Weights of a small mixture-of-experts language model, trained from scratch on English Wikipedia.
Size: 14 layers, width 384, vocabulary 15891, 60.6M parameters.
Training: a variant of Muon for the experts, 371M tokens, 5828 steps.
Below are experts of layer 9 (counted from 0) of a mixture-of-experts language model. Rows are named router (the router's row for the expert), gate (a neuron's input weights, with its number), up (a neuron's input weights, with its number), down (a neuron's output weights, with its number) and show model dimensions 0-191. Each number is 500 + 40 x the weight over its row's rms, rounded and kept within 0 to 999. Numbers have three digits each.
After each expert's rows: a language model's description of what the expert responds to. This comes from a sample of Wikipedia text that the model never trained on.

# expert 22
router:468564493478507486511524501538496529466475452566551415535437544524542528493583476490480440534507512545563522508553504477474396511575500501536457575488514507471534418567492488484527474436488532448582504619587518525519493522474511503411479605508451468505529500509529529553579509519525433520502500566516528478465438542523560472562486505500585527464454494463544547492510483487445573526451545473482426513527485606494535513524381484478473472510460543511468566538533537539439458554478548486468526503525428534490496479606494511433513527603460517451468599480515446476468511500556533478
gate1:455443549573498451500524534484524566439489480561533461564472509549523509509535444516512478532502441529469535588536530487413464569490488486493399527444440463553499488544524504459428503534477446417512473510480489498460510456531550484501505511493491581453540533484534567472531488468569488555510521476436420530569448491493398474522478512539493506482417443529477414539469519566439497501528550572504511535472477542479525442507511466492434530525485510468531520508479530431537466426486539511450494540513555494458545440448513526523468509492505504456407504553462498547594557541522576504
up1:514519511429492506449462532438453540461439501474462402488490521465540508528468520461490542467428445527548465488477456482488590451527512502582499548514552536513503511514493499450450583465518472472509488488496546482533436557475508590489498513498506502549452499517503546535529532485489561466536417464538531528430560479463504493538576399465515434474469520484462569448486555488438489512449546460502446534472458512422531550539469510475477568544477413445507478441506515499443489476587537552491488483507480526518480473484508515451478507517480523527481491515534495541414550487524486480
down1:522468476539442497466477534442462463556510488531409560472504423495498472478545475472460413403478491500499461476485465464504521520502480461496570490489496560532457490502479421561427518521470483475477533574465509484582514553526398511532436520491420472499637516470506500596519496596476561513515480485442471504488470434492452525474535497533471452583501452466496500499482490513543478468469446556478455494513522515536454539575547450544511499474521492442462478483562482450508500486484542472497456461550560461498454495511564470567533559479437565550604537465573523439500536478566469476
What it handles: Verb stems after to. Split verb stems after to or that, such as distingu-ish, domin-ate, cul-minated, plus sentence-ending periods, commas and table bars.

# expert 0
router:454531506464519476552532471563557528472546508510507454546486521582477451585525471483490487463529554531499563505579539424483446532615519507512514547537594395367526471546499462485526466512517505396470481496486537465484513558566415542475579495494564485499542529488530506515525519529463453531453439534520438436442456491542548494513497563533537490530553549471548491467486490460465587458490503487473474513526539574477488583536502407496546484472476415505495531611548524441482483469471525491472548505513524522502535514573526475469497448499487520581479560475478506497481506530498432509
gate0:522481557490470466535460515496560470497557517502539555544480479479519498454444440483508477508425505528519504593555468495546540505556617414472435519515545457530523454546488495484449581473495550465506427529484514533477474522533480551532437501480540432554476564522529586454472381478480480482523492511526482438484539529504453515498475554468551483500478460590506505516442497471512503489511526439544475478529524488511510459444496494523504465516464452477533525492553544488444479475442483487484525552488488492441502485436485550508505527475478550601522493438521563543585490585501488413
up0:527524455447550468476470528581544553512429452454461531528506514562533494518503505483497515484527519476544598476557472517475514445477398569348501408516522468460517500503465518533518421455560516474519521477510508502554482545494487492538495490539511474545606473470477530518524459515489460473500563545476475534496517477424538521520490447470506567492506498533552582479584494550559504418485488490503446433524519545482534484419464557484559477439518503522489518450595465548487543587568497494470425543521457490521508487473472489484511529565493476437458469500531527466403516511503531531
down0:465549465608548479494477582556518501475473564552518477515503470456444508452492501474558457518460488592461562474496524511555490473436496547478521486439522541532509527513509531552544528431549492505527556463449467512520570531492507491551495469451444611436484579497493515485440570521450411480551507555487499564502533478457475494554470500513473498459507467481520464485508530530441415590395542495491398457481449469503457412479517509510499466462532503539488497517451476527506562510523506450523530518466483541495504472518533589538510469501505516494493477501443509482494468561470460487
What it handles: Frequency adverbs, list items. Hedging adverbs like usually, often, and entries in lists and infobox fields, such as Died, Founded, Binomial, numbered items.

# expert 4
router:461532482477476466440520493474500522487492535482551460541484519480477455448487493464553483540450506532557531510500478468474483504408476550492450612477533519461528462549475475479470465480545506514515434493550476550495572537562501536545528540531557451494568495567504469499506456522495501546541470535478427477457465513543539541551550514511490468529497485440581602500479447470535536547524529478491486482544489498452578434496466550486517472491469474514516566557546473511596473436493488508453541510569410533554538526544448464478555489528464512541482416490484447448484551483438511511
gate0:537501506518480491522507553485560473428403543539445585512518459516592467493562461497464489489479440508505544461537550523491500530437551520456545499533482472544505483542462447501418413526505517487500469497510469538494457524505558412461478519503510571539518509579576481530514439470453490465524457471512451526482485482513405520526438419597449462440478491465472460482485487460544498496483529491532484488508456521526527574455443483539545433532571526591496521501501516485522417521500476468441557473456482490492648534489527480496540465448525493536511488481516479470495537449475509426
up0:549421482477431465516483579490483479493463477538505511472551429481463456411513510489484491537425439605513510503466514469472472412484419556473472538558496470534515523532503565460565522474461505433465550583465553589496478475528493484524519523533445489477489512583461491462502459601478509495463489495472394542547516478534504513529509511450450552527547503564538493463490484510448547482480540529453502543442465575422491529537467504411504497456513448524508474613517466462466564539543527506463468484534447458497423430550541484490461553474425580582530526529478470521470530549578543544
down0:486468502502529504554465524473520493528523455482548453575463526463622491491542505517475461488562491467569545515501514516491430484514506524452496518519547466495422547517544411392528487456488530479544487601539516455475543520543538565529473474476424433527485436543590466523593498491464491547500544535451486460466506473550456516489496468464464444463486549486540528495503513550538518484474487522539495485500473509543507505545564524493480488530516562547485464443455480504528529469553425510509461468558547461570485561563515452419447576497453418473515520464507516486463470461544538508
What it handles: Plural nouns, list headings. Nouns and punctuation in list titles and section headings, such as Medal of Honor recipients, Awards and honors, members, politicians.

# expert 15
router:482532562449582500509540496537551517514566486502537536528467516481571506575516535451526463437497521535537552467476550471502497540542464519575477413532628396515551461549469513441480468447444630485498501435504511496429505563454474527559550486498564505611516521515523476533549454524499483531477501545505474468487469488524491524522451536544521484502552505516544513501493494488512533465485516477475491494481556482446445562506453496490505478498563450509484521533523557536425502505503493441479541510524422532446516493463591495468533503455472552489494460485501472480499558546586450494
gate0:563478477520558516490561552497531551488544511465577523502530493496528472489514529460515509523466504417498527488484542508518434523431542461483482466482503458510485498471501506521491537476411525508482489530514452479548558566518482521535459510503476515527485546492597501499530481491526528416528499479543511446525439469531431537462509489504479462509546516479461472488567522473524563425545497456417489522508547482548447481453494513497453380571579523414579477419476502449473544533468418393465484545513462508473527505481484454489556529496550533536472497489468481500486498471516433599
up0:522557462475477478446535477504509447485517539491532489477551498420502491515530466466421554509554516491537433491465454458523516501501543499514525516508481493490477461533553488463474497548470495433543532579473489481507518471552594462494578474476423468544435451528484513472437448529435477533545514467463431478441516542561507525433441537528471515554447539511446496493443530503536531445478537503533533489514494567526548446478518536464510536547420425491554486454543490567441516468532532481416475483443513432602551551515486512512553552511483507536452497520502416468467473459520585482
down0:526527494404488580566522437458441487452530481409502419522493511435521493485471446558473484516489441434449571557477457458482457517442484497521438584569556494509470439454578437455499515452457533570510472553423516510548473559502484451522516492449446453471531532537548504482513489463458557522522550469484505422498482473426450471527514508441526514500519517512468491548494497441479475533436523499518496522539561554462540470527490573498569523432519559559433517494550483475458523531561448472536493563533496505416504469493463450512510503466529501508545543471501528470520501470459533484
What it handles: Name pieces in tables. Proper-name word starts and fragments inside tables and lists, like "Anderson Mesa" in asteroid tables, racing driver names, and "Coordinates" labels.

# expert 44
router:484534507457525497468544490489534539537549545510534561516449545419489584559507481485538486535556518523521463489480444566476578502510390505593470511521434523536502479535543521486422460481561495523514624438545528545452548512524560516518456454552508495477461482527551494542522423554499480524484494571486469465476456505536448471509473522552473526516474481441517498453486501470504482449388506494483506470503496476543458440471539491515401482535489514509506524522542517463511484461461494466414547521461579543518531510471511467468504471495482527504464523466480456440505519542442578503
gate0:565464465579520519512514477458474475490483473492525547646468583429503450537548458464473500554548459474491544505561435477493490533499544591494478445421508466482514471596476500562479422484542557510534569566457541549573459578456512442450478424507523480517511538486464496473456461579479551543546505492482519572472530518539528516517574512487496519521470534470463564529540448489526501501466556493480547519515566468539455498484471484559505514443479528506474596454522516496557447457470574495464506475426540544445570522546512559434488504502533541512454508514531446441470502491491519398
up0:567498468468499523491521502376562488566540482490495506415471519446585549478444524541449495478559438497533504440463493482518487544480405503432469471485567492539527520493484499526519499538462511525519528496498416508512461502457496546511510500543549497521552503487428469519560422545565523442410573498622501598553567432437515565529464490426466426444531490495514566536481559539513561546514500484541543477456510482461507478458449414496497410538493489496552493508502446498465510566460509575507524525439537474497571535505521498470516515446487462498453570506450495446466529463496502486
down0:476484586543537419464604536390489469596444524529437541475436548491452495516531466526460544475471464564478565461519531449569427442431456484498478458537552438486514510510497511555553540464428481479504449489509492493468499505485425514525497557532453554526478486499524509500540495468464461497503551542477518522544444455565570433481453470470505483485393469475504538419465523532453501542512518554533563459557481424562515440554466516457562438464525570494535522503585523546570510520534478572487488535537481464522494498551447480475496492458492508471511520498487497532519453525457513506
What it handles: Personal name pieces. Word pieces inside surnames and given names after a first name or initial, such as St-ring-fellow, Z-uck-erman, Mc, Ko-ehler, plus table pipes.

# expert 53
router:492550468464504478454530465452552491555482508491544493532450509380486533466506543484577450481463491517527529490455469445479570535487470539458491527509527392516483447508473406486542480490464483515479511509527561488466499545541456482494500460561554462495474548459522472545535516527442464526531538575544473486472455444500429513511554535523559543541477558486562498539445441495568431592458510476481495552505436431486541467483465458494516465485447493507550487509507526522502493410528477468459554534506470527568538510418453485494492471461473525569453477473475445473517541482570511493
gate0:482531527540437504494492511476512570420470463485466452452504541445534526486510460457567527429554441501494503530469514522479487504558539464512468490452431496612416481474424470462499392559516514518534493557564563503515462509397530531486528522538474572577520474463569523533534556444509508472536519534500476535497493479474519502549503548519553531455500592566530510453495520475505447439493585546460471518479500514476482445518559501615569488493450476540461458535486455491507454502470455511510522547430433559464548480537462499530507491431536528528457555494490416535517537456509482497
up0:446514455500625514498519496523530499494537492408484543500502440460565560478419511498506474482514433519505475529500529495424510535508437511545430510449536506453511456467466486523491479566519497452516539526475472457494461574453533538531431506519466474448505519515477442504524484461540471453479468543533565531584501455552458478526451456515469499502582511485536423535489492599528536521532473534445506575453521502494511513509509480444573494462552536490490511547537524495527480475429496503410496459521481494468468496551427536443500477437495529538496505534441534487504504492498512464
down0:474506468549498529497426556558584497494509495484499449527451436574505487509560540510556481494501485486528468466477547521530489419587548531513485512461457480461528488517475560510513497484497478519504477490514466504548454437574571519455508493473476526531571559497490487475524446445458475566527445545533431483515518554554481525444504456497516503480505549509541473427415504595517512545484474547544507483527499481468543503539510524569454544501544533536516479557540509498492504586571460586424494490484461489522548468535459583398492550519561497518481518490491510465499458458487505489
What it handles: French apostrophes, sport words. Apostrophes and word pieces after n or d in French and Italian titles, such as n'a, n'peux, N'Dour; also sport nouns like football and basketball.

# expert 55
router:465551524448478491487520458543525541626458512536524494506428536449541537509523522481531460530466499525527475486450559488513521536576515517577508484551518550568502460495500495464510477508493518519537464526509527534487546511558521497478506379553475536551522477429523504554541517525504479552472503555504487437482483486530416486530483497520567525505484491478498584549462483474479498578514549463493534440508490533546483544505612439525458464509503446516519533483544483570468463437487515469469550509473546488420531522457500475478511451507462499553465415453467494498551547542477523483
gate0:490501538452564424451536526526522593504481555416426503463451489495501542492530400562461473477447496505564466492482541504565473500424419476497466537484561503465489468496473477505486441553546464464424509516503471564486515503545517518460469437495495483512546508435476545455534494537559501479482514511555515462535550477520495522540463481488548506535509496432468440517463529485414509467481554488530511495491480540510472521515480513464437540533498501558486531437472509536495517491499509533413489539491536483434513580484536398443491495472442545488496573551544549484522463560509533450
up0:504538518460554447491496532500478515424412447458429579462485468515558539556505530438486479487497479536483472509554479462450426456451544482535519558492551496552451507502468428525628489448410558514514473483417425530507495499542481543551575509581515504586524498433473525502521499493505554485494392484486479485433505495537481468525511489448488483432482538503512507545517467470476527542538510479486473547525452580516473582518496537512437503553467480502545451500488499475479486495569559483494470493443473449509437477484475541520457503457517544510458473530506454555550481500548478466
down0:490568536542485585532557557573495471526464519546505468527517421487479508558493473530394574561511433497478553575553526562490432548461532504538543425464643467538456494499535478499486622562413529493509469565507482520508524449522547472439477486564444497500505509454482449530534537471411477491496509432582530510518521460507455480528509478473504470531489469453548556480507510533482501604560467434560464477426502466514501452523585488493463442444494434536515488430460537563526510508484483532495479451463496573457492462507516440437417511508407442526489487486519543488439504472510488522
What it handles: South Asian names. Middle pieces of Indian and Japanese names in cast and credits lists (Tan-u-ja, Ha-ry-ana), plus list dashes, pipes and semicolons.

# expert 36
router:463531504448497478518547488490538545458365496569519555514442547501507517572542465490517477433482429556505495481593559474474499512546468541573378468542499513470495478528480447466442497539460539562501524478518548493453497507492536543444506420546420508470489454505518528499542485552496476548506568530502506424484499484548535526519557529497513539469467439489540485529495510434518541490437560495479451473512398474485460463468504481455528475361550561523517493397523551486502466490444522478509534542442479529545523471451422453452542452547494522530450481448489498485513534477504468557
gate1:537606426463468510533494515582480529542520514548485463537432463449569529543537519463505504424510452573471441596550461469478434504518496523495604479511530535455536468475551505525550492473525519407445516473490527529505413475534494473549528465470425506501505544483500463491496498476531550463537511533514497562518518600520486429527494500382517518486491510450515487470442536479517492462523465512556482505523479468458526497527522468523474526548476540443514527514512518549589524563391555526441532515497540495490572465531521480461612468537497474507467549461540460456528461471461440482
up1:515447490493477528449489445510489540527551546565514494511507529521502476431513454413542600470527440527433436468518460597501534528518463473552422484519550481581533538458572486483428545533467534457495495555510455508524539471545453537457465514482564485476461537431503495465481500530493475495501478565531547484610469435455482546496541472512438551557559455536522465477442504477522421507463522474522494494444502513461511434549537514498485450558550529457491473486494432487575529480488500519543503486503439460545499517475507521361475463497474485416494465507498494480436529534431510453
down1:544544471442508499442490513461489476456506527486482450543515556492474407564487482567574550467463544485550479547511558587417428572505502511561503581490500481463528525464531472508473491450496458485512482451474469567538574539434492432552511468456501496524540498505547476529497448480497559514511518481530516530490551464427532514495485527516536507464454507486526443461453505561462614601547485465510513501548555430486496480482580532547530445433452504463601484592427476456493563475574437501551540560503463465454527482475515495483504493552558497378525541456535552507485489432480517509
What it handles: Rare subword pieces. Odd name and word pieces like if in Manifesto, Dreifuss, plus clause openers After, During, Despite and table number cells.

# expert 38
router:520540487477463439446535463479542518509375466505493453556471522500528488491496487479542465433558540557531548456539505530479529528561558530518482488530487504521493453563475444478456476477504472397562506612505565475514540533539499518523465517490470432540432534481496514514517501538528452550429550545515568452465478484521593502540498499518569542507421464482555473547499448465438542462482517476484474509542522499444622593432521613553500508463421473532530514533531573482453465449467498496470522486442442513512551543537473490472578448635466546500463531454487461464514549548552483502
gate0:559503485521442444427500524415464595552450466454430490446491522552474497564546518490481498502454478488461502446513471555462517515509584541462478536431498538526542510554488514564461496572511494493486495482504509501468470547538511470521443481484532490568498469419522511460459558458468486436481480501458513585556534526511479464515529478523573485482516438491444507470499523447556432490500451499501497546490532522463587584540618446440471519462475544485490524466513556412546501555501487462483494474480536558505471529516600503523510457484556558517480533509522537552462470536574537476
up0:482481529531516481489569503521478484506530453533524555449474550482526467438574463528547511494596496513431489427473491463512525504513519533468445575453588426539513443402519441527509512483482506481528549437528434497520532555492496553547478532462429506481467508542494520519509480499431543529479440439469454509460454451529457515592425473485527505533554514530452457426514486550495511511374465549537439501470500507478593478513521479575542532447504544547613513509469475487412536508548480478483498393510546497489440601562497509489553459505484489482462482508529470436487504471541604497
down0:488496546436509453566512499557537428450511560503515499502463521474512474484433528593436522524519495482511514428440503488490430503408450525492578497516518513484516526516498536484531510486516485527476518457548507519479584401465520514491524494482481516505475532505567478519492476556540479468534467504423497531415524447510483541464514488560511506476448499468436448425533491475515472416534554578524495466494411471486499551489535512544528468508464504463509488493522488547473535431490553543538527487572548480521493509538497467576492450434446483463498482463480555517551530504494484461
What it handles: Predicates after is/was. Adjective and participle endings after is or was describing people's feelings or traits, such as jealous, grateful, shocked, known, said.

# expert 31
router:429526545445534477563506468500551537529492550593532507557476504486508537477514485455433482587471509525542509452547462527448442509525470529626507481490504525459490466556493445463503507480509513453538541507523532520562528520490474555481429456575375401496614519487512413520516475532564470532554442530511521466497476468534566536499557508491503505497491425480536512490486505464489631474486506461464497523487429454565538493450547516500500487401560528535482572399541513404481482536462490448478550492478546533605540510549535478494546497491494538509467541468520474484431526453449471493
gate0:589601474496459446561585461436468523514464463513506508599532498522520492591449508482472451568516520500507472477528506488529429434471456576387509516522506487499556463465474460526559498447478540476478499467555496492538532451477499523436505477490563459494508542396501475555514532519496509424439515464542515530418522474519525476547464514487496455460474490542547482567535508464487484476500581490462529502421453487541514452441527531508549488425476512499567575510533501455455458515550523534505449549513471429496504483516497589547536515484471536504553547416508451548470468469548529506
up0:527450601508526513436488522454477492469514508503490507451469451475518528541480562522485430531502575481528471567504486485602489429514558572553502464517597529500555530497489422528468453455472499534523474463520437455475462513531465502520429511514507499417454516476552562558502512489495521440510508493542501547533466429496487509538499482542524419553489494477501575479580477575442464507441584521548565585418526531435544509471491558534534483570586412453545529436476496543457480513510430511535498557467543472556557501496427556500505489538507493464562624537499462540495549495488516463
down0:373527581515449489470546441451493470526496446452468544493498468527551503584511503451502404480469437487495489521485506426480439516516555541429539576452542495470553490509491463498540483472535538540524471409539539584514431518473440578452448415485490473482441462448519504437524507517419477504447537435472564535520514532540524507443495486458444433523475501573535542501530532595433510541494507502462581493539508542508512479410517484539519489516444482503494518477483498477486482512534517555561538580408540545460430511540490537478473483494481537528576541498491483544468529562472500469
What it handles: Titles and name starts. First pieces of words and surnames (cur-ator, Car-reño, Cor-uña), and office titles like president, professor, CEO, Executive, in career text.

# expert 32
router:501547464475562401484525479474502532495521516497500512494478582465487520471514474488518490501509537539542402433498472451466473545504450496499431532524544480457504469527447433460536494523522487515522461613516549519515499590488500505495447484534485460530482463521509421547501439532517463558427489524533525502470457493522521527522580544544512500505503425443571438518470431478467487410489539510484458499535509579474561427537532471509447444533413573533529516485550558572547447433417492485464521492483454545550540495482540458443564447608469575533472516500461428433512495488522538530
gate0:453588492540500517451456475523507506487530557449466431507420541523486462515522433484512527514477499426547458443400522452460467480555492483447442510476566510397445398494550528452524431482546544555474521442477467456517498496537520518591509438532516506478536494508522535447388491477554448552492504516475515562493483519540461534483569469491439496540487464476544529498502548533444453507443516491543566501508531602486568477540529508470483484491519469508470588422527512475484545497510556536422511519461532450516513552498404498508513488545521537486471484571471393558523492491518461543
up0:507511558470490488513565505543531445421491473466512448551513449512504507552538487562504495593529454508548509481529490516555533535569527549533509561499594474424511493555459536509518404436598547540480440491491509566473494484498497488526483502488571585526525538512486500491522497506541524469517492528478570526494490528432473519514537533416468522505509537445510501468439496448480554558602467505534518555525493535432577489505429487545479514475540528497580464491555517448492520514446442516487506565520495492438476512589533409482515508537544417499504534473465542448564470583446452472
down0:579506463512544502460450480526492536449509431437472493541491520538480543483512513491468464486390509570511506450508538545588544538462545446498527506439518415513477542491490435540513477488526455452457510527538511479429545534489515494544505472485475508555491534469445496495534553495489479488444459454483511478505450525473503512530515514516478522436500562510480539462486523452536505570563422526518475527506490482471540485563557438443480473525476440483584501531544430492508452424441544481447427505398426510552569478467488497569443479498520434505488485522448533458541440489404481524
What it handles: Title words. Content words inside titles of works, awards and organizations, such as Love, Angel, Guide, Collection, Series, and of in Song of the Year.

# expert 1
router:506528487467576481518540471561515538472496469461548488493481536499509508485490479469518486505487552510561494504498419495482511514475555559487433452518492394501502466538473471479493477446495524339447503510529532469452533543534594546506524467502483510510589490472522544512499434527428500503467468544519551452473456481532464414518549519548543469539545492479536492463495485489518541427508508463457506505537543444540439556538554391456560479515573549517506568611563497505559498499489471494464556512556572527553534527527484488483466466470481528538462498472516499505445532499430498515
gate0:526499492483607529461510456516496541483495546501425460508473520489496463500551527484548485510562513521505506515471555535453482467464496531468415437496462494503527451473559572501492492508534455488476514511474464494442475534414435494467481470534496461519553506510556480502563525514537465476519508460532548502525502478492477499507456444512554469539493516479415458578551514425500525488448485436476504512468558445524557542508515472548463437464599487476452579478532444501583528482462558538533539505457470568582545452492520487558479479534542466510442573482516515573440447486496492412
up0:499469462449499555548520455460417504536550491490485499476466459514488397475530462506471476448508503510459489540513487513471528545496452499450544464527452529513496494435481574527535481495467542519480467527495529504554489511517536483541497488477557454405414496488477501529409378479511570474473531564464438510514507454478505501530446550403432531497534540495394473504477466503449470556508464517523507420519509462498556438454523489536539517497491542478494494465467499534507492497538568577523512488487489544508483457528490516470518498447493372534412438554468533497470537396565479491
down0:482457518563493501544468503482463567466483453513516507534475525497445572508489579475456482549500530515531461519506554505444506520528530538492480501518509521580493455470495522484522524490543480534504454495484574505512497535451590446477484472479570474492494479497445502478497477418551470517516481486536506406487565457482518419493525513484501502510597460442538484457511493528476512518464591516461453373488503461512531489487497581509469534447498560539440461523519484460492559499480558537448513439482516542421393503526571534482482494481548527490506518450458533473428536539508500494
What it handles: Table cells, non-Latin bytes. Tokens inside wiki tables and infobox lines, such as pipes, name fragments (Dmy-t-ro), and byte pieces of Thai or other non-Latin scripts.

# expert 27
router:501513482469455491532512481477527514554462533477538516550465524453442453465505428467464480456465483510529495446448519557465460522419453510511559501531478514488499470545482483455560489484542469473487471561522535440480462542492458506501507561536569440472543457504524489494513523532565467536472495530514539470468473484526631470527584550513514501536515458478548454491461457475497563541516529479458525497534538558466468590531433468446488463528406467556495537456540465571635454511500523509486554548514464544487556468469532474491448457462464574480468523476468478469422536540517429512
gate0:457528512523549524487525452500416482476517553493455444511444472504515500523433509486423522485523454483473465477504542536464456454530533543540494541527549575554514495417388469519519461503528521561528548500513471477512488547503505541508435493541487507431491539524486516572498579427462498416459487517585488506496551561488488446518522531521561500489528509568520452524415519476396370454454532478498470532518453430461498514514522545481466490514430485519517491542477517577532477534509512414384527525504505561567528447565530581548487560462497518496495520546458541455490512477484541455
up0:520520597533544538472507573514493463418455451515532545524510527493557496564480476573470520441517499445478543575545478469506507493471562534503515537513487499487522558522442506457477419460498485567464504517469520448533495506531458550425470457492609494465486540497547436483564500528528450418565532478477430527517488491433544466478464493506468492532491487486576479511465442563489485497457482492486472445516557457445530510588486525520520560521480552508488510509555515520543452505549533490459450499535551489495552391565588564592428512483471491564533473494468514506542503549549468559
down0:510488540468446498430475510484557547542473435495480477507405485527428468491536559477499470460551494510569504477445460447491485461459427500541463530497496594503560523532469528566485498535492497536426456518478471472515441466443500529500452587518507500490439454439522470448447498511452446513485496500537479456440517478469457517500511530520503428495481489513521463459521503482564483429568499573538540545524545545426490516484439451448510642557479398532538500496545516524494496433570462529514491450589550484492475449456472430511497564499510492499475545453531482562466575466580401481
What it handles: Commas after names. Commas and punctuation right after place, company or organization names in lists and bios, such as "Township,", "Co.,", and title words like "president".

# expert 5
router:511553516461501472557556471551519496472492442463550465512495502532528473587510509479430488472520485533522539517450548438484472519642456555508501510527514456520505467530457573452498468490486473430451492481559558493510445541477461526495509464514404518578413539495531515517496512530515484537490489520542530486473471486519555503552531524524510565533582486461556458511501454496518551449428537477485488579486530470391436535545422521436455478510485516508508521563524500456526461435488494434460529498554361516533504506431568475464536472476486541445497412467476477499441535531554536471
gate0:590500543457562507531524488567467474488464521465541539518551496471512453539484473432481493504510429476557497559551459522485504515496419461464556532478468484529550497501466506532526515525486497511501494490476554498472495505513494489503470565515482520501511533529565466518534565540499540490404422506588459532456458468514445533444534477455429510443453592458480515524531424466511466511500469478489524467432533477537460551564534510528514490540496513504494449493406516517526481480495462485499500519433563470479489516464466499512551508548510519494468405448438471520422416546504460461
up0:567434492523477492490530499516503508526482530402469547502522542529429483449516405535483407461580494462433540539499503510489460528418510478503542529500488546481574441454522535551499433471579474529500501545503486449489498499502520538453504462497510577463482533473475524449500527502542541501557465533508549497505458554467492407420411422517442521423489442489507533390492538443459513484492445449483497472503529504516519498536505414523508530450506487516522525522562540490567593467496478528434550566557483524508521513439461473555537574503488612483510502514583462454530433491465462522
down0:566507490511434512486545510472525460524512521489498501564522535453473497494556502507594526483484496477515532493528455427459520518462481446510515524440488520543445513485506505494387436543525577518528524457426499426421536485467561434543547496479486520513549524463444552470482508514472411477538510521529567482424455533528514480458476531527421529503506484505456473555439555429528515528516531480442547543511539456479528572499517454472510525541486387558562556495494506432462540559511478550514534447492532556405543580513558478556548497527485464444509507523475490475495508493456503492
What it handles: Mid-word name pieces. Word pieces inside proper names and uncommon words, often right after an initial capital fragment, such as M|ön|chengladbach, Antar|ctica, Fur|man.

# expert 43
router:520544463447500449521533463580490543498492469482534574558478499521544536517487499477553435459502469533529477479491514502536499527434537503520430437558490442491527459534440547483483456447482483615569501440506544481611470504559487502513546467535467536505460439459500532535527474515533483506428547535512520478463474502600430523524481502541478514488457486442541419498506446430535488478553505479481457489531481461559462462489503490521469461487464512549526534495544522478505470478507487465498532480440461537515526485446543482452400461496482515462479445446472493488476504484466511493
gate0:445459470468490437602526478457493541540501557438495558571474546477448567531485510446503471503442426520495466523528517543473601525530423470555538517495500479480493515510475503493538511479468547521544494395496541482471492498574502477449514414389506560488451457462562524496431434528523555519548449523488456456524546554519438547576574459519488489522443502462527472493559507525505502483484537467511479509534506516494515458532470546494540516535406479530590504544522480503521439478515516482471447525436484538506507477487525477478500476489475543526522487444482523444475488512488482506
up0:483542429467465466491494491483444487592512554415499486515493443447506539460596415506539388504521513455436474455478539516531482546526453540500517483445509502449521549441445529512447489542449564505419554494511446508473504501542530469481558445500455498498494455522442471564425482517427580493420512470465515464488503505513547510538503501461574572551384534446552540463516442525526449515537542492527482487515487483568533482530487483489526461544475552485470523505503512503517453519506509591546502547472583588425473478557583579544523431467509471543434490474550524528474495529447527458
down0:510612513466525571469489507548483470567531526486486587529433528518485471484501503465521445511602407456454506537508446450520497545531510494505493525482492459459515531477509492564521461448477535509498482423540511499525525510570593583467503550438518504564481522579502535536511529449527442470528547437462482504480513486491479469499484479486474545517541497543484540481528579475506479567521534524561480556509473533536515543572553441493480427491489484430550580413463485521465481523579513454502445551464459550485549447512528493467451546448522446519510475526544464532508456481542549509
What it handles: Place names in tables. Country, city and chart names starting table cells or names, such as Czech Republic, Toronto, Chicago, Los Angeles, Hong Kong, US.

# expert 35
router:449534519459552491466519488479509526492456444517509446523476492497523419515537507459525489474523526572550492470497443496481410554506554489497483489544503475422491455528489511459489498489495467452585481499480540487482485519503445528416413532513380438544571518520497561513563548530502442533509502514501514468468468446484621557513507526530535489448426535494514522549458481482514599461504504465459457508533527464494502549492510597507493494512485527529574530509516507454503470458474529445443524544470487509525523512651419442442587437537464515495457508472509481478533488528519409535
gate0:528459449591421505473584473468534465485501513467486444438503561494499528426501532420537498481561436541557474472557531519474523507500564469543552475462511429534489521444441526529450472525517547482538480593533484486497418550575467498480478487539583486552472500433491541470477534484511448516457467532577554495454505507525480477538496575549473525500499499567567494517499535491471522528563520474417530529439538444469466484489461547459565539520531519529547504501476520469419484446485440490466475495503532494563401433534438487464524475459488518599477522447495427494507528546512572463
up0:543454399620502488379458551518474474440530506497539431456537458465514515514530551449560555537462503481525585515579486536444474550535559554529540482484568504498534515451487511480536544453488500505480517530480522512474481428489519518470503598504473458526500506447526484482533469453515457533548543474515510536489544502572590488524617444516482470533478530499380465550498485490490475513466454447506556553460528499525474500485434522561505498509497548518467516537410479536459485503454466513469495460446518497534446488472514533497545445535466418552489507490503585508496493467483475562
down0:497512433485484596505515538490517446453497506525573544481458474551474478468511447517516488505470495457430506572432504486488469486503502489456613482437516488504427554484503534563533513498466536570530586507445529572538471551517551495458442464441552555575440509495437481578496428448527449485453513456489498497475443530601464476499530504501547455523514490509490487501493437546460519553563470547489463517468506504537478487486533503508530487427509519464500555464479468461492462522446496483489478470504502558478481466578532482468455416483518442539486479532514538485465558532476460556
What it handles: Biographical life-stage phrases. Function words and nouns in biographical or demographic phrases about age and life periods, such as age, of, years, he.

# expert 10
router:502546492467487443415525484618516480459425469549544507525478507445547507564506430467402484512528504530519520449539472425467499524452462544510515529544494369557495451496477464468437487504492520466479522503522525509490483514538484539504539516538398534544504555547534518522538430523452486532581496531525448475466468475511552410529537527545514462497538492491531516458461471465437495554472519457484472490535462478396370487525571426445506448565454482500545495532550547504501484447476517365459522511491546541580528480430550474478574504463466536479453556453497523469568513502461498507
gate0:558511510495544461451555511439509495476442460540544513487462498570444474498535486468464537520449455455502530545525581484457500490590473512499471476482467466440492475550475530531572497474552509541477511484469459530504506547539522499524553540522516510528504516490581500481517448498456528574524444563508449514516547482495512491545580467529507475497509553461612491527499443505423475478468540502428555459492509550450543509512478531506465507484448402537526469553447545472537420456488539545526477458519605477525464510478548554499520538400516496481473539417466516490549501518530493475
up0:482522389510507470529544381499499485535469554520498471553524460524500530546536553462496497478496494474504465484492532485503548500456438501488628438553487575570542510503477503518488479515546475436433526406471548454591481509519565534493444518466542530422491446491469555521477511513506487467491531544474516497573535527542478560490411504500459465506539477498473431522537499525518472524489478475510551593511538510425475499502504528464498514451459470506496529516486471537517551515481523557514469509438578526465509492560487535499535516511537474462555496563530528469479562509532506535
down0:466513418496514528503476470487483534476474431454520476523535531545541484486536504540499441471529517485494449488534500567458468563498504402577485463472482490538469453462463484474550520418477458496483506506510530547537487496459473443513501534507521449469547435474483604515511433481533506471510451505478552472474450559500434498454459508454545513511456525550502540484530530469625560478570472483462548488541409472540609508452563552588518522549578532496500466485458472497489605529490488508545485461525492481463423508536512432473524517531483509522572550385573526443527534492492509568
What it handles: Word-initial fragments. Opening pieces of split words, especially v, m, dis, ref, emb, as in v-iscosity, coll-ision, weather-v-ane, plus suffixes like ing.